Weights of a small mixture-of-experts language model, trained from scratch on English Wikipedia: 96 xIELU neurons an expert, 267M tokens.
Below are experts of layer 3 (counted from 0) of a mixture-of-experts language model. Rows are named router (the router's row for the expert), up (a neuron's input weights, with its number) and show model dimensions 128-191. Each number is 128 + 32 x the weight over its row's rms, rounded and kept within 0 to 255.
After each expert's rows: a language model's description of what the expert responds to; "mostly gets" lists some tokens that are sent to it at least half of the time. This comes from a sample of Wikipedia text that the model never trained on.

# expert 57
router [154 153 120  56 139  98 137 152 120 139 166  99 163 158 105 135 136 139 177 178 124 160  82  91 127 196 159 153 113  86 132  83 191 140 156  94 113 131 167  96 145 143  87 109 118 108 108 125 129 187 140 130 184 119 143 113 112 127 106 155 122 106 140 164]
up0 [124 160 122 140 163  87 135 114  90 150  92 142 144 130 115 184 181 163 118 151 149  67 162 117 173  79 144 127 126 104 137 120 131  88 105 116 114 134 120 149 142 115 195  80  77 140 165 153 139 212 120 110 137  42 135 141 140 120 113 154 133 148 126 159]
up1 [160  71  84 156 163 196  88 129 133 132 113 138 111  96 136 110 137 101 160 144 156 143 151 120  79  95 116 166 135 120 131 146  85 114 109 125 139 139 134  87 100  99 120  82 182 111  57 159  86 160 207  86 179 139 145 158 126 105 129 148 114 145  99 117]
It responds to: Inner or final syllable pieces of names and words, such as ar, y, le, que, har in Siddharth, collar, École, plaque.
mostly gets: "ar", "ri", "le", "que", "ad", "ac"

# expert 39
router [144 125 121  47 139 145 139 151 125 150 134  88 120 131 135 141 118 139 182 157  85 174  46  85 146 107 127  91 124 187 159  71 202 141 169 141 149 106 142 127 146 155  83 114 116 109 170  90 119 152 105 111 165 153 109 104 188 133 112 165 124  85  90 191]
up0 [ 92 135 152 132 109 124 156 110  97 110 152 125  89 118 166 159 127 117 186 149 124  88 192 118 109 130 132 106 106 161 143 161  93 155 103 166 151 133 160 118 147 133 141  74  77 142 155 148 144 167 135 125 127 131 138 185 106 100  87  82  86 175 142 101]
up1 [159  45 129 130 125 150 136  81 141 132 107 155 173 101 129 195 194  95  71 153 118 104 115 115 190 124 177 140 132  89  93  92  63 207 123 126 108  74 129 112 125 105 124 143 100 101 146 106 157 184  87 102 170 114 220 138 131 112 127  87 101 158 139 157]
It responds to: Subject pronouns like he, she, it, they starting clauses, plus table cell separators after numbers in stats tables.
mostly gets: " he", " He", " She", " she", " it", " they"

# expert 63
router [ 89 120  92   9 126 174  71 150  89 164 126 132 109 112  98  82  98 222 151 126 135 175  71 100 165 106  94  94 138  68 137  72 212 137  99 132 181 174 171  81 115 195 139 105 140 119 152 124  85 130 135 104 159  90 173 138 148  82 109 144 126  89 158 110]
up0 [121 155 128 107 121 122 104 129  74 150 147 135 138 178 137  76  76  85 175 149  75 128 143 112 155 101 121  94 140 135 123 107 133 141 122 160 138 137 125 109 184 136 131 105  44 162 125  97 154  61 154 132  95 150 179 118 187 141 153 114  92 157 167 121]
up1 [128  85  70 113 101 136 108  90 144 128 103 133 121 114 125 104 184 110 154 112  83 184 102 106 120 168 130 153 165 179 148 155 105 123 167 133 230 134 101 176 108 164 132 122 147 159  95 150 142 148 161 159 167 162 124 124 156 127 127 146 119 138 121 113]
It responds to: Lone capital letters in codes and abbreviations like YB or CIV, and sentence-ending periods, often before The, He, In.
mostly gets: "S", "N", " \"S", "==S", ".", "O"

# expert 54
router [115  90 109  58  95 127 109 129 105 151 141 114  65 189  98 186  77 137 122 203 157 149 128  89 132 126 132 159 117  64 138  99 207 114 134  93 120  98  84 140 118 155 101 141 190 122 171 134 108 137 222 162 185 155 166 161 160 127 109 125  84 115 107  76]
up0 [178 100 176 164 120  97  98 137  85 145 117 158 116 102 132  84 108 233 147 106 101 128 114 130 136 124 124 106  98 186 164 155  99 139 144 128 149 108 126  89 168  83 103  75 123 151 182 161 138 154 191 232 116 134 182 113 101 118 151 126 132 136 145 134]
up1 [148 101  63 114 184 127  68 158 140  97 123  90 122 101 100 129  79 166 173 130  82 123 108 116 154 193 155 168 130 115 127 146  58 159 126 108 186 147 108  92 108 116 133 108 116 100 141 151 111 135 130 125 105 126 131 113 165 116 149  47 172 109 180 123]
It responds to: Sentence-final periods on words (games., 2007., males.), plus mid-word syllables in names like West-on, Sy-rac-use.
mostly gets: "ed.", ").", "s.", "y.", "er.", "es."

# expert 52
router [ 81 106  77  61 147 163 124 102 173 182 150 163  49 137 146 118  79 160 160 137 146 204  64 102 180 139 105  81 127  51 135  78 214 158 168 120 182 119 113 113 132 223 119 109 143 158 159 140 138 157 141  66 193 100 125  74 171 112 134 138  91 144 128  79]
up0 [102 164 181 137 175  86 174  89 129 132 105 103 117 161 131 128 110  96 124  91 104 132 101 100 117 132 199 130 146 135 202 122  77  49  88 160 101  97  90 181 141 133 163  84 118  65 117 131 133 130  78 152 131 121 116 176  84  65  62 146 127 146 101 108]
up1 [ 95 113 126 128 146  98 115 146 162 125 100 141 122 165 131 132 140 120 106 126  81  92 148 112  97 237 149  92  78 167 151  96 109 115 173 131 145 182 188 151 102 119 150 128 146 115 173 123  94 162  72  98 117 123 127 153 138  99 175 134 116 131  89 132]
It responds to: Full stops ending sentences or abbreviations, often joined to a word (s., ed., )., 2009., e.g.), plus "int" in Eintracht.
mostly gets: ".", "s.", ").", "y.", "ed.", "ers."

# expert 53
router [ 82 156 175  23  93 184  97 138  94 112 111  97 155 134  89 137  95 166 106 155 104 174 108  85 119 169 147 137 120 162 126  73 201 136  75 118 102 129 149 117 143 150 116  75 153 113 104 138 181 152 123 104 102 117 156 107 143  99 106 140 116 106 132 169]
up0 [153 108  84  98 135 151 154 138  80 116 107 158  67 105 131  62  72 113 149  81 114 153 124 120 117 127 110 120 118 121 103 109 156 174 158 139 169 154 110 109 147 208 145 144 130 124 150 118  97 196  78  90 171 157 131 136 172 143 180 179 133 186 146 114]
up1 [138 143 121 169 169 144 149 146 136 155 112  64 112 132 173 112 137  97 111  87 127  96 118 129 126 157 125 147 123 139  81  80 129  81  96 180 121 167 125 182  88 122 139 156 114 154 156 214 122 119 195 161  86 149 149 120 131 124 111  75 153  86 134 169]
It responds to: A capital letter right after a line start, hyphen, quote, parenthesis or heading marks, as in ==S, -M, "E, (P.
mostly gets: "==S", "-M", " \"S", " \"H", "==C", " \"M"

# expert 58
router [154 126 115  69 181 113 113 120 145 185 126 130 146 123  92 136 145 177 175 180 153 157 105  99 144 168  69 159 136 170  91  58 172 113 131  60  68 131 155 143 135 156 108 197 168  96 121  67 115 184 140 142 142 133 136 100  88 124 120 135 137 150 125 119]
up0 [ 94 124 151 143 138  78 122 117 116 174  66  87 124 115 113 133  91 159 106 102  95  70 138 122 152  56 158 100 167 106  90 128 101  99 114 117  87 117 110 145 106  90 173  38  85 173 100 127 116 124 150  98 106 102 184 160 137 102  96 139 107 141 152  77]
up1 [175 120 113 177 139  64 203 140  92 140 132 158 114 174  96 104 120  44 182 104  69  99 149 125 116 141 102 143 191 115 160 188 124 148 157  92 174 143 108 123 137  89 146 163  98 135 177 119 121 100 199 113 143 111 148 124 120 138 115 204 146 145 165 202]
It responds to: Markdown table divider rows (|---|---|---|) under header rows, plus word-final pieces such as ing, ia, ine, ley, ence.
mostly gets: "|---|---|---|", "|---|---|---|---|", "|---|---|---|---|---|---|", "|---|---|---|---|---|", "ce", "que"

# expert 50
router [140 132 118  79 158 130 133 175 125 137 155 129 131 164  80 186 123 150 152 178 170 169 138  90 140 153 148 142 141  88 141 101 162 106 160  67 134  82  59 103 104 129 117 126 136 103 145 144 126 177 128 118 157 157 190 172 118 151 119  71 140 143 153 149]
up0 [141 132 126 126 121  75 123 154 140 135  54  86 114 108  81 102 163 156 113 125 115 152 116 104 152 180 103 227 120 130 100 107  99 108 168 127 109 143 230 169 128 134 180 105 128 130 199 154 197 105 151 143 159 149  78 126 112 105 152 131  58  66 144  86]
up1 [121 145 115 135 110 124  99 150 127 137  64 139 142 183 114 117 120 135 101  87 152 125  98 123 132 106 179 161 126  79  84 134 121  94 132 183 159 133 115  82 212 108 141 156 126 151 111 163 150 101 108 138 120 104 144 126 181 113 123  85 133 120 154  76]
It responds to: Final or middle syllables of names and unusual words, such as le, pe, que, el, as in Pom-pe-ii, ar-pe-ggios.
mostly gets: "le", "pe", "que", "el", "ce", "ve"

# expert 0
router [131 117 138  48 141 169 118 132 130 112 139 100 124 144 110 142 109 127 229 122  68 178 133  93 107 120 116 189 193 122 102  98 215 123 159 112 147 147  89  87  89 224 117 124 174  85 161 144  95 101 138 101 131 132 169 103 102 111  76 164 135 171 135 128]
up0 [174 177 149  76  77 118 174  98 120 131 113 159 102 128  86 126  97 156 154 139 143 146 140 101 106 142 120 120 117  95  81 122 112 154 158 134 149 132 131  78 134  89 222 100 131 117  89  74 153  99 109 180 109 167  72 119  94  60 163  90 116 132 161 164]
up1 [104 118 129 196  99 184 137  96 101 140 196 110  69 156 161  93 138 111 171 104 149 155 168 103  86 142 151 158 183 164 130 114 149 146 114 110  75 171 102 124  96  98  94 127 112 150 120 199 121 101 159 106  98 216 151 114  95 102 146 183 114 186 109 148]
It responds to: Quantifier and number words starting noun phrases, often after of, by, with, such as all, some, several, other, two.
mostly gets: " all", " many", " some", " several", " other", " each"

# expert 17
router [118 123 127  32 114 195 179 170  57 145 118 129 149  70 144 100  73 126 232 141 156 150 130  85 130 132  58 132 130 130 119  89 145 131 141  98  91  35 125 161 130 172  98 143 167 116  80 107 134 122 109 155  78 114 111  98 151 101  84  90  88 129 169  95]
up0 [111 109 143 129 169 139  76  87 115 114 134  95  87  88 152 134 115 122  81 130 127 108 213 112 179 142 179  35  93  84 164 138  81 127 111  52 156  66 186 153 152 127 144 117  81 131 119 152 120  90 126 137 118 145 153 139 182 123 136 172  80  92 158 129]
up1 [181 101  86 128  99  98 132 102  86 119 109 106 110 118 137 142  90 165 102 119 111 108 118 112 131 149  63  87 155 127 138 142  69 150 161 144 103 135 186 173  80 111 140 180 136  71 104 111  87 160 209 144 103 122  53 119 118 108 139 149 162  95  90 138]
It responds to: Everyday concrete or domain nouns after the, a or his, such as head, home, football, engine, heart, plus genre and occupation values in infoboxes.
mostly gets: " head", " football", " television", " world", " air", " hand"

# expert 26
router [105 107 142  40 151 133 120 118  96 171 112 138 161 106 143 122  74 128 218 134 141 166 102  89 136 161 128 124 131 114 140 125 166  94 109 139 103 106 105 110  88 147 122 124 172 118  88  77 137 124 102 132  77 139 129  81 127 112 105  89  94 108 160 129]
up0 [102  62 181 146 166 105 151 177 166 188 128  67 120  67 115 146 127 127  61 103 163 159  65 103 143 107 107 167  75 126  87  85 134 149 123 101 138 118 103  54 146 136 155 146 115 121 138 120 169  34 177 140 112  98 114 111 107 106  55 114 148  98 173 133]
up1 [ 77  82 117 116 112 148 183 100 145 126  49  88 173 103 124 167  93 137 132 137 141 123  82 106 113 118 106 115 128 150 119  70 109 133 148 116  94 163 148  48  89 197 153  69  99 139  57  82 145 125  97 142 142  84 119 144 143 127 110 112 158 138 140 171]
It responds to: Common nouns after an article, naming places, infrastructure or domains, such as air, station, road, land, church, television, bracket-ets.
mostly gets: " television", " air", " head", " world", " land", " power"

# expert 14
router [125 172 129  25 129 173 111 159 109 172 111  91 109 161 139 125 104 124 153 202 138 161 126  76 126 157 121 143 210  84  79 121 198 138 117 109 145 154 127  90 107 183 112 123 198  77 140 117 126  96 111 103  87 154 151 146 123 115  79 162 137 131 121 124]
up0 [126 132 110 153 109 105 126 172 157 120 210 117  86  78 187 148 176  79 128 108 109 117 138 117 125  98 145 138 171  72  78 106  99 159 145  92 100 138 162 122 135 132 175  83 157 106 124 113 107  99 146 184 128 109 204 128 129 119  87 144 177 160 170 137]
up1 [ 30 127  99 167  82 140 110 167 139 150 150 113 165 166 118 155 107 120 167 111 107 180 151 108 118 110 176 107 116 108 126  55 182 180 136  91 138  66 151 230 139  96 161  79 168 116 159 187 166  93  95 153  94 197 136 113 105 108 104 118 117  62 187 106]
It responds to: Prepositions and quantifiers opening a noun phrase, such as Court for the, over 400, each, per, other uses of.
mostly gets: " many", " for", " other", " several", " all", " some"

# expert 43
router [134 132 146  59 152 137  95  87  94 170 118 209 155 106  81 129  70 149 190 119 135 163 129  53 138 123 148 162 165 156 113  74 130 101 135  65 209 156 130 127 129 150 120 111 172 110 158 118 117 119 160 153  69 154 126  94  97 148  63 118 134 108 120 176]
up0 [147 114 166 137 120 127 110 101  53 129 106 187 102 138 122 165  97 107 117 156 171  72 100 103 119 129 127 179 129 165 129 112  86 106 133 107 119  91  71 148 100 111 155 151 119  86 168  99  57  93 199  99 127 114 118 141 172 106 147 167  93 125  86 104]
up1 [106  66 120 139 112 166 117 129 110  94  84 172 153 172 162 152 145 137  99 194  32 150 157 115  87  97  93 166 134 132 111  97  80 190 134 174  89  96 129 113 129 131 141 111 133 123 126 116 140 155 133 120 122  94 149 152 152  97 125  57 152 132  95 155]
It responds to: "the" and "The" before nouns, plus adjectives or adjective endings like public, social, racial, -ical, -ative in descriptive prose.
mostly gets: " public", " political", " local", "ational", " social", " general"

# expert 21
router [119 124 147  66  99 153 121 142 111 157 141 119 162 119 137 164  93 129 192 158 122 153 133 104 142 127  74 140 155 158  80 112 174  85 139 138 143 133 129 131 117 147 119 146 176 149  95 113 117 182 129 163 122 120  99 104 137 103  77 116 123 119 220  60]
up0 [ 90  74 142 134 115 120 119 126 100 143 129 128 112 151 163  62 130  90 105 148 108 145 154 109 123 127  64 115 117 127 158 105 146 103 140  46 156  89 101 127  73 149 154 129 180 170 135 147 165 102 101 220 137 103 112 143 130 112  93 123 143 133 110 138]
up1 [140 119 124 132  28 182 126 139 100 154  99 120  48 124 116 121 130 188 193 129 177  63 132 118 116  73 183 125 100 144 139  76 132 125 172 180 159 106 141  54 124 161 138 115  80  93 103 133  62 111  79  94 116  69 123 196 198  92 162 119 154 172 102 146]
It responds to: Common nouns after the or a in sports and arts text, such as football, coach, film, story, plus player first names in tables.
mostly gets: " football", " story", " coach", " event", " business", " air"